Experts of a small language model: 19.6M parameters, 48 SwiGLU neurons an expert.
Below are experts of layer 5 (counted from 0) of a mixture-of-experts language model. Rows are named router (the router's row for the expert), gate (a neuron's input weights, with its number), up (a neuron's input weights, with its number) and show model dimensions 0-63. Each number is 128 + 24 x the weight over its row's rms, rounded and kept within 0 to 255.
Before each expert's rows: "gets" lists some tokens that make up at least twice as much of what it gets as of all text. This comes from a sample of Wikipedia text that the model never trained on. Tokens count by the router's weight.

# expert 44
gets: " of", "a", "e", "o", "ia", " in"
router [110 136 131 143  89 120  87 114 127 137 123  79 141 121 116 152 110 129 119 153  99 153  95 147 113 137 168 170 130 123 122 141 102 178 141 106 129 111 141 153 144 134 129 132 146 140  97 168 109 139 104 141  99 135 142 163 127  93 112 145 159  97 123 118]
gate0 [130 172 148 107 108 152 144  93 103 164 105 112 119 143 173 170 125 135 109 113 164 139 109 150  89 174 166 145 123 150 127 105 114 167  73 104 120 156 126 120 115 136 151 142 155 100  97 156  96 127 129 150 111  60 138 128 132 104 115 146 181 100 122 156]
up0 [143 127 162 107  63  80 122 128 127 163 135 105 116 158 125 170 106 129 131 133 131  53 116 142  83  89 136 146 157 101 117 101 142 135  98 128 134 156 133 100 152 125 136 103 164 130 139 147  86 134  98 149 117  67 120 101 129 125 101 115 108 122 142 125]
gate1 [110 113 135 129 113  55 134 125 156 113 127 120 102 146 117 139 102 119 123  94 110 116 162 169  71 135 157 131 124 144 148 131  96 108 124 111 155 150 128 149 110 149 124 143 106 188 175 149  74 108  84 116  95 128 159 137 137 115 107 126 139 141 105 127]
up1 [137 121 115 113 124 138 111 116 145 137 143 152 149 160 147 111 154 135 171 110 142 176 134 102  88 149 156 124 145 105 115 142 146 125 161 125 105 122 115 178 119  60 135 108 120 137 157  96 117 128 126 128 123 143 155 129 138 118 123 112 111 140  95 144]
gate2 [128 108  77 108 109  95 156 142 125 138 125 123 158 127 138 181  89 134 171 138 120 120 123  90  83 126 109 160  95 121 103 148 126 114 117  93 111 114 147 131 159 142 123 131 124 151  81 141 107 130 109 147 101 152 108 119 154 125 113 126 133 160 122 114]
up2 [127 160 134  96  96 107 124 140 110 162 156 111 114 148 109 126 117 158 115 128 188 140  75 131 156  84 146 170 116 147  94 168 129 161 102 102 135 115  98 127  86  94 134 162 109 115 150  90 116 142 142 129 164 130 149 152 135 121  57 142 162 142 160 152]
gate3 [154 157 132 132 103  92  80 105 159 130 131 100 152 117 130 117 103 113 140 161 131 162 127  92 170 159 113 141 109 125 110 140 122 158 156 107 163  99 108 123 142 147 148 160 138  90 106 138 127 130 155  90 155 147 132 108 133  95  73 130 131 158 119 150]
up3 [101 148  97 123 181 129 135 135 124 144  45 125 168 130 150 133 130 147 112 170 130 138 128 183 103 139 154 127 122 130 140 113 101  86 142 145 141 153  82 111 164 138 143 104 119 116 108 147 101 136 102  94 162 143 130 113 122 118 132 159  99 165  85 137]
gate4 [141 107 129 149 113  92 108 109 133 134 130 118 120 150 169 161 122 140 148 135 124 110 105 128 152 123 110 159  88 206 141 133 105 173 137 121 150 104 134 148 107 166 104 136 125 157  89 121 116 149 102 114 120 128 124 137 110 128 121 166 134  99 139 118]
up4 [148  97 147 117 143 139 101 111 100 142 111 147 130  92 102 129 122 128 115 143 140 122  81 160 122 154 127 127 133 167 129  89 118 183 157 162 134 135 155 120 164 121  74 122 109 160 164 133 133 130 105 108 129 188 134 124 190 147 159  95 117  70 101 125]
gate5 [114 147  91 126  97 146  74 126 107 127 127  99 171 115  77  97  70 115 160 149 124 145 151 127 128 174 123 101 133 123 100 122 165 184 109 107 174  53  96 142 134 151 133 107 136 140 101 123 138 113 143 114 158 135 124 126  87 118 136 144 168 148 116 125]
up5 [142 121 101 121  90 110  94  97 137 102 155 143 111 106 106 115  78 114 145 115 104 133 123  92  90 157 183 110 105 112 167 137 136 148 128 107 157 100 119 131 131 121 183 128 141 129  97  99 156 120 118 111  98 130 169 122 131 108 129 128 176 141 134 174]
gate6 [122 154 124 126 124  98  86 124 158 145 144 129 118 117 127 158 172 125 149 151 126  92 103  76 109 141 121 162 128 112 107 170 109 145 147 133 159 139 116 124 100 146 126 145 107 112 129 108 112 168 153 125 115 143 124 152 138 103 123 182 147 163  82 147]
up6 [117 157 125 146 128 105  79 155 125 109 114 133 150 133  90 161 156 128  96 156 175 101 156 131 126 138 114 174 111 163 123  85 126 123 108 125 146 115 137 185 120 120 134  99 150 144 139 146 154 148 158 125 105 139 119 128 149 147 151  99 164 118  91  85]
gate7 [141 133 153 130 103  91 153  87 141 179 132  78 137 117 132 165 166 126 141 128 107 152 116 136 134 163 141 126 117 155 105 149 113 189 121 155 153 161 136 181 142 147 134 137 146 150 104 119 123 152  96 109 119 148  95 112 123 100  93 134 121  98 128 110]
up7 [122  97 118 171 123 154 128 138 163 103 151 150 141 110 172  90 136 120 157 105 159  90 156 120 130 104 133 141 135 133 126  98  94 105 140 126 118 133 141 170 112 110 103 127 111 127 141  96 160 131  97 152 134 144 126 112 153 128 138 176  99 109 174 152]
gate8 [147 132 102 107  92 105 105 128 137 149 172 107 149 100 160 128 148 161  90 109 103 165  65 123 172 146 132 156 102 132 127 123 118 115 125 149 134 126 142 106 158  92 141 110  74 157  97 112 128  87 133  84 123 125 104 124 135  99 102  87 164 159 133 170]
up8 [144 173 151 100 101  79 123 116  77 130 155 115 152 124 160 158 135 159  73 127 109 157  95 105 109 139 155 121 124 145  98 109 150 142 150 129 147 103 154 129 129 126 120 143 103 148 118 118 151 127 168 123 139 125 109 147  98 109 128 106 154 159 128 144]
gate9 [ 90 110 115 177 113 116 147 109 134  96 149 134 160 115 126 116 101 137 139 126  98 123 153 117 122 150 109 129 141 145  91  99  97 149 136 130 110 113 137 150 134  81 120 106  80 120  96 144 130 142 117 107 148 111 154 130 163 108 142 134  87 147  82 141]
up9 [109 147 149 136 124 147 159 132 121 110 158 156 109 174 153 119 139 132  99 144 155 117 143 158 158 135 126 163 146 100 120  90  92 111 132 150 151  42 112 150 116 181 122 171 137 133 146 128 140 142 104 154 119 100 109 134 108 111  98 167 136 105 136 140]
gate10 [132 139 117 110 120  92 135 118 111 172 132 129 137  90 138 142 144 160  91 125 109 122 112 148 109  78 153 149 139 120 116  96 159 175 132  95 105 140 102 132 162 124 128 152 156 132  88 173 122 135 157 112 113  71 130 103 135 127 132 123 137 125 106 160]
up10 [144 162 120 118 157 157 107 130 147  98 157 144 140 166  96 100 128  68 116  61 168 118 132 125 133 129 105 109 136 137 131 123 106  56 145 153 126  92 125 136 127 137 123  95 112 129 158 120 138 131 104 117 156 137 138 145 100 139 141 141 124 159  87 124]
gate11 [137 169 144 142 106 111 141  62 134 127 133 160 124  99 127  99 104  80 117 176 119 152 111 135 120 103 120 153 111 150 144 124 113 155  94 164 161  91 151  86 147 128 137 118 101 135 117 195 127 173 141 158 123 138 106 132 118 119 147 160 153  99 107 112]
up11 [140 127 119 169 122 138 104 149 130 102 112 129 130 126 119 105 135 170 138 121 110 114 144 128 148 109 112  96 140  76 126 151 149 104 196 162 109 147 150 142 101 154 169 120 124 123 126 135  93 118 142 136 129 127 149  86 130 128 179 176 130 137 125 156]
gate12 [142 120  97 180 109 124 140 141 129 145 102  96 149 117 144 138 107 135 145  97 152 134 150 156 137 170 166 152 127 116 123 103 166 143 122 135 126 112 122 160 109 139 129 118 111 130 119 169 111 154  91 116 114 174 157 192 150 116 148 160 155 127 141 116]
up12 [123 161 102 148  95 115 123 159 169 134 136 107  97 130 157 123 125 157 116 116 148 139 159 134 140 167 163 129 155 128 144  94 113 157 116 129 104 129 110 153 118 100 141 121 107 137 148 130  97 126  76  97 144 148 117 149 142 133 146 151 151 118 137 101]
gate13 [118 144 140 111 108 101  59  94 138 143 140  88 163 146 127 139  92 154  78 112 130 108 131 158 122 157  93 130 107 138 110 188 141 135 145 107 146 121 105 114  97 104 112 131 118 133 149 124  92 125 163  99 119 117 114 153  96 115 144 147 126 139 127 161]
up13 [136 151 122 123 126 111  68 100  97 138 197  58 149 106 140 114 115 152 109 116 144 115 101 132 110 127 125 117 166 119 168 145 138 182 130 168 145 113 136 120 110 111  96 130 112 147 155 127 139 125 171 141 127 139 123 155 107 117 164  90 134 113 153 159]
gate14 [159  92 121 144 109  75 136 129 131 125 116 108 147 106  81 121 117 130 133 104 126 135 118 101 145 113 183 155 122  99 132 147 103 160 144 112 128 122 141 154 145 148 113 121 102 190 121 111 113 177 122 129 114  86 154 143 126  98 149 146 125 120 140  74]
up14 [115 138 118 141 147 166 128 123 136 122 143 119 160 129 168 138 134 117 135 107  98 135 137 128 140 188 101 148 138 119 157 158 130  83 155 167 100 143 163 126 155 119  88 125 141 131 153  98  84 111 144  95  96 151 139 100 115 129 128  64 107 133 149 138]
gate15 [125 157 113 108 112 164  85  96 110 112 151 107 149 124 105 121 100 134  86 123 114 111 135  88 136 153 112 147  75 146  95 151 124 137 107 141 172 123 122 177 127 129 144 103 148 153 104 149 142 152 117 125  68 141 140 157 183 153 138 146 155 110 101 122]
up15 [154 119 140 125 109 102 120 122 121 195 176 172 122 136 159 113 157 108 123 142 127 140 115 141 155 148 188 119 115 141 131 138 103 146 121 101 111 160 185 119 140 158 117 154 155 152 128 145 148 112 150  98 124 117 116 134 126 149 114 137 166 108 107 116]
gate16 [163 151  89 117  97 128 111 138 165 121 115 132 135 106 146 147 128 101 102 130  97  79 149 138 131 153 166  98 149 104 105 139 134 166 106 118 132 136 150 150 176 149 126 113 107 139 117  98 142 149 124 182 135 144 149 121 135 134  92 109 126 139  94 150]
up16 [ 94 100 166 149 135  88 138 165 119 126 150 105 164 175 120 109 126 150 172 101 131 138  91 115 125 143 120 126 103 117 132 112 110  97 114 128 123 135 160 111 167 152 160 119 114 137 145 191 115  94 150 131 129 143 123 112 144 107 123 152 143  92 138 157]

# expert 31
gets: ":", ".", " is", "==", " was", " ="
router [ 87 114 154 125  98 148 102 169 148 125 131  91 153 116  98 142 148 111  90  96 103 151  96 120 121 118 153 143 107 126 138 161 113 125 132 105  66  86 142 130 131 103 116 128 155 113  79 127  84  90 102 160 113 144 143 128 137  96 128 153 136 121 124 138]
gate0 [100 121  96 120 119 134 119 158 124  98 114 172 145 135 152 174 155  99 104 120 160 142 112 117 148 122 124 111 154 103 116 127 109 124 125  89  87 118 158 151  99 113 149  65 114 125 110  98 157 142 100 110 130 121 143  99 110 101 139 121 137  96 116 116]
up0 [ 97 115 137 115 121 146 144  97  89 140 154 102 110 154 155 135 101 179  77 150  87 136 144 125 140 138 139 130 106 145 115 158 166 154 157 162 129 117 106 120 120 121 124 169 201 107 165 165 123  90 138 144 124 151 114 129 130 118 147 141 125 113 197 150]
gate1 [145 110  98 113  94 120 122 171 116 122 102 107 107 123  96 134 121 149 123 129 141 131 119 133 117 116  88 158 128 166 137 109 172 101 137 142 119 115 116 139 133 101 121 100 136 119 108 112  93  71 121 171 131 115 115 112 110 111  85 163 117 157 150 142]
up1 [115  83  93 130 160 166 116 159 104 135 160 120 131 132 126 128 128 140 101 139 136 125 116  65 167  98 108 128 153 134 139 142 128 111 142 126  99 113 119 165 122  89  79 121 172 131 146 159 124  90  88 101 136 113 107 117 130 146 133  63 126 112  96 128]
gate2 [162 131 127 140 122 173 113 149 146 104 142 144 138 120 165 105 151 140 120 145 134 136 174 130 152 176 155 110 136 127 100 123 141 111 115 148 111 103  75 142 105 128 112 109 153 103  78  91 155  95 154 128 157 136 129 122 170 124  96 167 169 108 137 148]
up2 [155 108 113 127 143 116 104 118 113 127 142 148 151 131  93 102 130  93 138 158 144  93  87 147 121  90  73 104 151 140 142 126 174 121 127 103 151 133 142 161 151 127 166 171 133 107 112 150 117 156  83 122 107  96 122 162 153 126 167 100  97 132 146  87]
gate3 [140  97 124 136  87 114 118 114 128 143 144 105 110  66 112 127 158 127  91  99 127 136 126 114 128 153 120 122  93 162 100 157 121 131 149 156 131 111 129 128 123  90 104 139 143 134 108  77  98 113 106 117 112  78 111 129 120 138 123 111 115 114 153 138]
up3 [102 110 132  92  99 124 124 139 141 156 105 107 133  95 110 155 138 158 135 104 143 129 129  69 106 142  87 122 129 158 110 105  78 128 125 164 111  72 145 136 177 135 124 110 137  86 159  94 102 124 122 161 162 131 133 112 120 146 149 131 121 116 136 141]
gate4 [112 102 100 121 122 142 130 176 165 126 149 125 125 138 109 121 118 152 104 163 133 198 164 128 145 165 143 111 128  81 130 157 151 105 138  99 117 164 158 155 119 104 101  99 129 139 115  72 143 135 144 120 156 122 175 130 126  98 132 176 133 137 117  93]
up4 [152 146 135 121 101 131 125 120 115 163 128  89 166 112 129 142 123 144 130 114 161 108 122  83 107 100 139 121 125 125 132  95 117  85 145 144 154 171 131 118 130 135 107 128 120 127 113 144 139 166 126 146 126 176 122 122 166 139 132 127  81 150 101  76]
gate5 [102 139 128  82 144 108 103 173 131 128 133 117 141 115 128  76  82 102 143  94 104  89 101 116 135 155 127 159 119 139 148 131 160 127 114 101 132 164 121  97 131 123 121 121 145 123 119  60 131 117 105 165 118 132  91  97 129 114 121 188 139 152  98  88]
up5 [120  93 124 106 140 130  70 137 128 147 134 123 110 147 137 109 114 133 152 109  96 134  94 104 132 152 182 144 121 128 160 149 161 118 100 111 127 144 166  96 134  89 141 152 119 158  95 129 150 140 112 125 108 140 127 101 114 150 147 166 109 140  95  90]
gate6 [ 87  96  98 133 124 130 160 134 176 150  80 132 132 109  82 119  96 110 140 160 101 132 116 132  77 150 121 126 154 123 133 139 109 127  97 108 146 148 136 147 140 121 149 137 125 136 133 136 150 103 170 169 112  97 117  96  92 137 149 152 129 105 127 130]
up6 [140 151 187  90 135 113 107 126 157  93 151 109 144 154 125 141 148 145 131 114 113  97 147 118 156 132 128 119 161 130 124 114 116 100 117 164  85 128 137 157 136 124 141 163 101 110  75 147 122 160 117 139 148 154 110 123 119 126 110 113 126 188 128  75]
gate7 [103 101 119 151 109 141  80 157 113 152 107  75 138 102 119 127 156 123 103 148 112 155 124 119  94 141 112 171 139 136  77 113 113 100 106 132 127 115 126 118  95 127 160  89 161  99 141 125 106 117 144 125 106  98 119 113 105 117 104 130 158 102 161 151]
up7 [115 107 131 130 148 174 115 161 163 125 125 138 108 103 120 169 102 150 179 126 133  93 150 127 136 127 157 133 116 134 141 129 108 129 146 127 150 141 162  89 112 118  94 103 104 148  87 180 129 118 122 131 156 100 109 133 143  93 144  99  78 101 101 100]
gate8 [146 111 137 178 133 137 139 118  89 156 137 147 118 168 112 129 157 138 105 121 107 152 144 127 130 136 125 173 127  88 118 125 106 113  90 108 100 119  73 128 143 137 106 155 131 106 159 109 119 169 124 141 125 120 125 136 144  97 139 154 181 107 144 160]
up8 [143 138 109 107 125 107 123 127 116 142 130 110 148  83 144 144 155 137 140  97 164 113 104 182 115 139 103 161 103 134 109 168 106 162 105  91 153  38 130 117  97 177 145 107 134 109 145 136 109 122 160  90  84 130 155 161 108 155 123 162 142 119 165 139]
gate9 [161  85 132 112 114 150 129  89 161 121 121 123 152  88 140 119 161 144 124 149 176 103 138 106  98 129  91 134  87 173 107 152  90 130 114  97 131 117  97 130 129 166 131 118 164 163 126  80  59 137 108 137 113 137 145  99 142 112 133 142 145 134 117 150]
up9 [158 107 131 100  65 133 168 116 147  95 121 129 159 114 115 130 185 135 115 148 139 138  86 142 105 126 133 122 103 107 125 179 149 142  90 109 138 104 115 113  97 152 121 135 128 135 110 103  86 141 113 157 150 157 132  85 127 122 155 108 128 147 103 140]
gate10 [103 125 159 132 128  77 123 144 141 114  95 139 156 137 102  88 111 132  96 102 141 131  97 115 149 141 152 143 119 156 125 125 144 158 129  72 116 114 130 120 137 154 111 121 110 150  93 116 117  92 116 115 157 102 146 172 103 109 123  91 118 122  98 187]
up10 [ 70 121 164 167 156  94 134 136 122 150 134 153 112 137 144  95 124 140  90 109 144 140 127 116 117 144 152 182 122 171 147 122 112 134 148  93 130 120 145  96 146 134 100 150 129 172 132 161 123 103 129  99 145 118 110 178 110 140 117 120 117 132 127 131]
gate11 [ 97  95 136 115  85 121 118 113 103  99 109 120 140 144 144 173 176 116  81 133 138 123 113 135 131 142 141 144 137 132 109 143 105 103 162 106  85 115  78  90  97 130 133  81 108 151  91 105 123 144 104 115 108 119 113 101 155 134 163 128 147 172 174 120]
up11 [139 178 137 135 126 181 118 121 133 142 135 112 130 119 149 107  86 150 142 138 127 124 126 143 116  95 146 117 101 126 119  95 118 147 101 139 161 144 191 137 176 116 150 176 129  92 178 163 141 121 132 119 143 140 177 172 106 125  77 133 123 111 112 136]
gate12 [118 126 144  92  96 118 117 115 127  86 158 157 119 122 100 128 132 145  91  90  99 108 142  95 143 106  61 167 123 132 147 110 135 118  73 175 154 169 171 123 143 112 155 133 146 142 111 158  73  89 113 114  92 153 139 130 114 101 125 151 121 127 132 100]
up12 [126 124 135 119 100 146 128 117 144 117 172 146  82 109 144 103 140 132 140 110  86  95 127 125 151 101  81 179 105 106 141 133 120 123 107 185 139 113 119  94 138 125 157 158 133 136 162 154 122 121 101 125 133 131 135 158 140  97 138 107 143 111 142  43]
gate13 [ 90 159 130 118 169  99  87 157 125 123 125 172 156 106 134 110 125 145  91 127 175 133 102 135  81 110 123 145 118 134 145 153 151 127 150  80 131 112 166  95 121 120 107 135 130 133 155 174 117  95 114 115  60 133 114 120 149 105  98 142  93 149 147 157]
up13 [135 119 101 100 125 148 176 124 128 119  96 127 118 125 138 126  95 134 158 125 119  96 189 143 155 140 109 124 126 119 122 163 112 153 101 173  98 130  81 126 143 145  90 166 141 138  79 117 157 120 138 125 155 120 180 116 128 150 146 183 154 110 114  97]
gate14 [ 98 137 113 124 107 120 146 162 123 144 111 134 132 142 177 142  91 144 116 149 100 169 136  70 109 149 127 136 107 141 147 119 130 129 135 136  92  55 124 100 147 148 130 135 133 134  99  92 136 177 112 121 139 153 144 126  89 100 135 147 131 112 112 161]
up14 [145 114 109 139 135  86 116 153 112 125 117 123 160 132 188 161 143 116 135 165 134 140  90 119 134 138 143 140 119  93 160 117 129 107 125  94 138 128  90 101 122 121 138  90 150 124  80 146 117 118 148  85 151 165 153 118 130 118 166 110 114 110 132 157]
gate15 [139  84 110 136 116 157 162 155 125 134 142 174 173 121 108  96 129 127 144 157 137 160 129 134 115 100  96 118 178  78 130 120 143 126 116 128 125  77 120  89  75 118 126 107 154 147 111 119 124  95 134 186 108 136 121 115 111 145 111 126 154 120  94 139]
up15 [165  86  86 119 143 137 119 144 119 135 159 137 142 122 149 153 132 111 112 143  86 132  97 137 192 116  95 133 140 103 123 122 151 128 131 143  93  73  99 138 108 152 152 112 113 146 104 104 117 158 118 152 101 159  99  78 134 123 138 138 155 138  97 120]
gate16 [151 141  96 167 143 123 108 171 111 115 111 138  88  98 126 122 157 110 115 118 165 138  90 147 154 162 110 163 145  98 159  98 113 149 106 144  78 110 172 121 128 107 133  90 166 109  90 124  95 156  95 120 128 137 151 156 130 151 129 162  96  82 144 135]
up16 [146 164 125 121 122 100 125 160 171 133 138 164 158 143  92 122 150 131 142 167 137 141 137 139 122  93 111 119 140 141 100 122  97 145 120 137 140 124 121 102 158 130 150 103 120 101 138 131  87 211 113  67 141 140 165 160 116 139 161 111 115  87 122 160]

# expert 42
gets: "e", "a", "o", "re", "ia", "ra"
router [ 93  99 118 155  99 129  84 120 140 142 139  89 148 123  85 131 129 103 104 116 105 175 111 178  91 145 139 134 143 112 148 156 118 148 171 123 124 122 101 123 143 108 108 135 149 128  77 179 112 131  96 152 129 137 164 154 107 107 102 141 140 106 102  97]
gate0 [122 113 115 149 114 149 140 136 154 147 104 146 146  96 110 127 118  94 126 110  98 191  96 139 154 187 137 126 122 135 122 190 101 129 157 127 104 125 121  84 116  97  99 110 130 132 136 113 143 115  67 120 132  91 157 108 141 177  90 107 150 128  96 103]
up0 [154  96 102 174 164 135 102 113 151 133 132 172 148 127 108 114 149 147 132 134 136 183 130  98 108 144 155 128 159 105 151 149 134 109 139 132 175 113 134  95 136 116  95 108 127 129 132 136  93 143 128 125 110  95 136 118 128 128  83 138 132 174 112  89]
gate1 [141 101  98 169 125 139 120 143  75  58 137 132 136 140 111 133  95 130 105  82 118 168  96 198 116 129 109 132 130 135 151 192 137 103 115 156 103 127 118 114 122 122 157 115 108 147  97 140  88 102 112 174 160  96 140 158 151 145 127 126 126 167 130 113]
up1 [140 167 139 109 148 143 105 105 151 143 151 122 107 135 136 103 109 114 123 146 151  61  96 110 118  74 128 124 107 118 124  86 134 112 121 149 108 118 127 150  92 148 149 143 145 113 106  93 125 121 129  76 121 179 110 103 107 152 149 184 141 105 122 165]
gate2 [147 139 134 145 141 158  99  85 129  90 122 106 117 114 125 139 148 112  94 147 102  89 167 158 124 137 165 148 183 103 124 145 159 127 120 118 142 123 142 131 161 165 113  95 107 118 105 134 161  83 107 156 173 152 140  65 112 130  91 112 123 123 102  96]
up2 [108 100 103 119 112 111 141 129 109 123 118 101 164 140 133 130 151 145  95 134  84  58 166 114 137 115 126 133 163 117 106 118 139  81 161 147 162 109 121 101 155  93 101  56 113 143 108 142 134 107 135 108 153 136 108 119 134 132 131 136 116 162 138  81]
gate3 [ 93 123 134 140 135 145 159  91 127 135 143  91 116  98  92 128 116 109 103 128 111 109 170 167 168 132 151 159 148 144 100 127 130 107 108 160 132 149 118 117 103 144 106  94 114 129 104 190 119 102  83 125 119 127 158 156 112  82  56 131 122 147 147 109]
up3 [110 126 174 145  91 116 144 122 105 130 139 143 137 145 154 107 119  99 131 159 119 138 146 136 107 133 122  95 108 121 115 147  98 104 154 126 149 155 147 101 195 121 109 138 160 134 137 132  89 152 110 132 180 157 157 144 124 123 104  90 114 187 146 167]
gate4 [125  95  83  93 104 139 157 111 187 124 122  81 129  82 116 120 111 130 153 138  98  84 116 131 105 161 111 148 144 156 120 133 132 165 121 132 107 132  67 123 156 124 148 125 159 153 100 153 144 122 123 173 115 127 132 134 114 131 137 128 127 188 113 103]
up4 [166 163  94 155 120 119  86 130 126 152 127 140  69 163 142 125 125  85 122 119 113  71 137 159 106 125 159 150 150 136 139 114  94 142 142 138 124 134 129 106 148 142  93 138  79 112 148 131 135 126 101 150  77 118 115 156  91 103 131 156  84 122 102  91]
gate5 [ 95  93 108 139 104 166  97  92  97 189 123 122 142 131 125 125 124 107 110 117 127 105 127 130 124 193 124 171 141 113 146 104 118 139 132 119 116 153 167 114 156 127 135 145 148 128 107 111 137 161 125 101 168 154 135 152 151 108 117 166 145 162 170 138]
up5 [122 127 143 135 101  93 124 137 119 180 140 105 119  96 101 120 131 133 134 132 150 147 150 112 142 149  92 130 142 118  77 132  94 159 133 133 151 114  75 105 157 137 106 138 167 119 116 116 107 116 132 140 151 109 136 124 193 133 128 128 133 152 122 113]
gate6 [149 153  97 174 117 105 114 162  81 150 123 136 156 146 112 117  74  99 143 121 138 138 101  95 125 139 119 124 155 139 136 143 100  97 138 128 158 139  92  73 131 145 111 121 154 139 132 125 149  95  98 144 117 131 130 137 131  86 118 159 162 143 126 153]
up6 [121 122 154  99 124 130 118  89 135  87 117 137 112 145  74 140 158 119 156 135 102 100 148 132  81 173 147 149 141 131  60 119 129 124 140 102 119 160 140 145 116 160 138 134 135 117 106 153 151 149  92 127 139 137 114  99 123 123 155 153 170 131 135  90]
gate7 [127 162  83 130  84 128 103 120 154  98  88 105 157 144 101 105 116 120 127 146 103  90 167 138 138 170 107 120 110  86 142 123 155 151 155 174 148 112 115 134 134 122 108 119 119 144 117 148 183 129 110 126 126 141 127 147 116  86 101 141 166 138 134 145]
up7 [132 116 166 127 103 133 142 113 163 111 100 102 181 151 163 157 152 168 134 178 119 160 103 160 175 120 103 134 134 115  83 143 162 163 139 133 156  99  68 146 106 129 150 151 117 130 165 158 156 173 131 129 113 180 131 124 109 194 128 142 164 113 139 169]
gate8 [110 131 135 139  98 143 133 137 148 136 165 154 133 146 118 180 130 164 112 108 107 118 135 125 133 125 133 190 141 161 157 121 137  85 136 132 119 132 109 120 105 115 147 131 104 146 110  69 191 144 122 159 139 115 183 137 160 125 140 136 140 178 123 158]
up8 [143 161 154 170 115 115 140 173 124 173 113 141 128 180 122 150 143 131 140 133  89 163 117 119 125 128  86  97 131 117  68 149 107 119 153 116 134 130 140 138 106 147 127 152 135 109 110  93 178 120  69 136 148 166 129  92 118 125 118 133 116 137 115 117]
gate9 [127 116 111 128 110  99  86 118 125 110 143 124 124 101 140 126 118 130 103 134 108 130 130 143 136 108  98 156 127 134 141 163 152 172 142 155 147 124 128 169 115 134 136  91  86 127  66 132 134  97 126 155 143 147 124 176  98 144  93 135  98 126 148 158]
up9 [125 120 145 139 116  66 123 124  82 131 140 129 133 155 122 138 142 145 130 114 146 117 158  66 132  87 100 143 138 146 104 191  94 143 118 140 122 139 105 145 124 149  98 105 144 169 113 137 139 171 125 166  97  99 109 151  95 135  91 150 138 138 116 131]
gate10 [124 179 135 134 145 127 110 121 161 135 111 123 144 138  79 132 137 111  75 135 143 150 178  95 130 150 177 144 137 154 153 144 135 138 147 151 129 132 130 104 132 132 126  97 102 136 128 139 117 117 133 154 142 133 167 131 162 171 114 135 133  99 154  89]
up10 [151  90 131  96 142 106 126 166 111 143 128 104 130 105 134 147 143 138 137 133 112 143  85 112 137 126  91 131 146  97 106 117 176 164 127 153 120 117 158 147  85 158 143  98 151 117  92 162 163 146 141 120  95 167 148 141 125 115 123 177 146 126 143 120]
gate11 [137 140 147 129 108 119  85 102 108 123  91 126 166 112 106 129 112 146 110 132 142 162 154 148 134 136 148 112 149 130  81 143  99  72 185 179 130 158 142 114 128 134 120 140 164 131 117  97 105 171 137 150 121 116 151 141 107 118 113 115 138 108 108 122]
up11 [131 131 111  98 112 122 103 118 172 105  89 118 104 114 132 113 124 138 106 131 137 162  92 136 143 144 104 138 160  99 135 107 115 141 140 157 110  92 121 119 129 135 165 138 133 141 122 116 146 198 137 126 115 123 141 124 147 151 103 120 163 114 107 106]
gate12 [138 134 120 121 100 105 116 107 165 131 120 141 142 160 126 135 137 138 132 119 118 122 145 177 150 106  95 151 115 138  89 132 139 134 165 142 177 118 105  91 143 140 123 112 146 155 109 103 113 105 121 124 139 136 126 184 116 104 139 163  87 123 112 101]
up12 [ 93 118 106 100 132 141 143 152 114 110 157  97  93  99 164 134 142 162 107 154 109 131 127 120 105 123 117 120 117 184 135 124 102 163 140  83 134 109 100 142 121 115 119 147  94 126 145 126 173 120 134 116 109 143 103  85 126 153 125 112 106 135 150 133]
gate13 [ 99 114 186  98 117  85 119 101 120 171 133  68 119 140 104  78 125 121 120 121 135 143 105 163  98 140 132 169 112 140 117 122 132 127 151 172 147 122 129  99  94 104  96 124 124 112 102 147 107 130 167 141 143 125 151 141  80 138 165 176  98  88 116 132]
up13 [ 73 121 148  97 108 129 125 131 132 196 114 122 169 147 151 130 104 104 129 153  95 120 144 124 101 120 153 125 126  87 157  85  92 136 131  91 153 122 164 134 123 117 181 126 153 155 152  91 126 138 131 136 132 128 124 127 135 144 116  94 132  67 161 154]
gate14 [118 114 124 149 110  98 184 126 144 155 116 126 127 138 120 138 126 156 119 104  99 125 158 138 135 137 112 120 166 132  93 128 127 134 146  84 110 156 160 113 124 164 128 133 130 134  65 127 132 162 110 120 153 138 139 139 122 140 112 132 126 130 127 138]
up14 [155 149 144 134 160 122 167 119 153 111 108 110  96 163 105 146 158 128  93 120 127 133 151  86 126 151 117 104 155 122 111 157 139  55 106  99  84 123 138 107 134 137 151 148 122 122 141 122 110 125  93 159 124 134 181 180 126 115  82 135 162 140 172 146]
gate15 [106 122 118 164 150 180 156 115 130 105 138 139 144 143 153 165 177 133 129 124 151 133  99 157 137 138 138 144 138 120 107 127  69 119 143 119 126 155 140  93 146 126 130  95 139  95 128 131 118 117 121 107 151 155  91 140  84 134 121 109 179 153 104 127]
up15 [116 140 113 125  73 152 106  90 132 170  99 117 104 135 122 113 130 140 133 115 102 168 149 127 132 154 115 136 140 144 146  98 161  99 117 123 103 127 121 125  95 150 140 124 156 114 121 168 126 115 115  88 120 126 102 138 101 122  94 155 137 148  93 109]
gate16 [119 112  98 149  99  89 134 141 165 111 126 116 138 116 150  85 153 152  67 104 125 136 112 129 106 140 116 119 142  93 149 115 146 140 149 136 111 129  99  94 143 161 109 116  93 121  98 148 161 158 125 150 120 130 131 133 136 108 136 148 136 118 147 144]
up16 [126 150 120 100 136 141 156 124 112 161 117 134 120 126 117 172 152 148 133 110 132 108 143 130 162  97 142 117 159 150 165 168 136 142 142 103 160 125 201 125 107 128 138 124 146 100 178 113  86  98 142  99 132 137 100 115 134 128  69 109 102 131 116 116]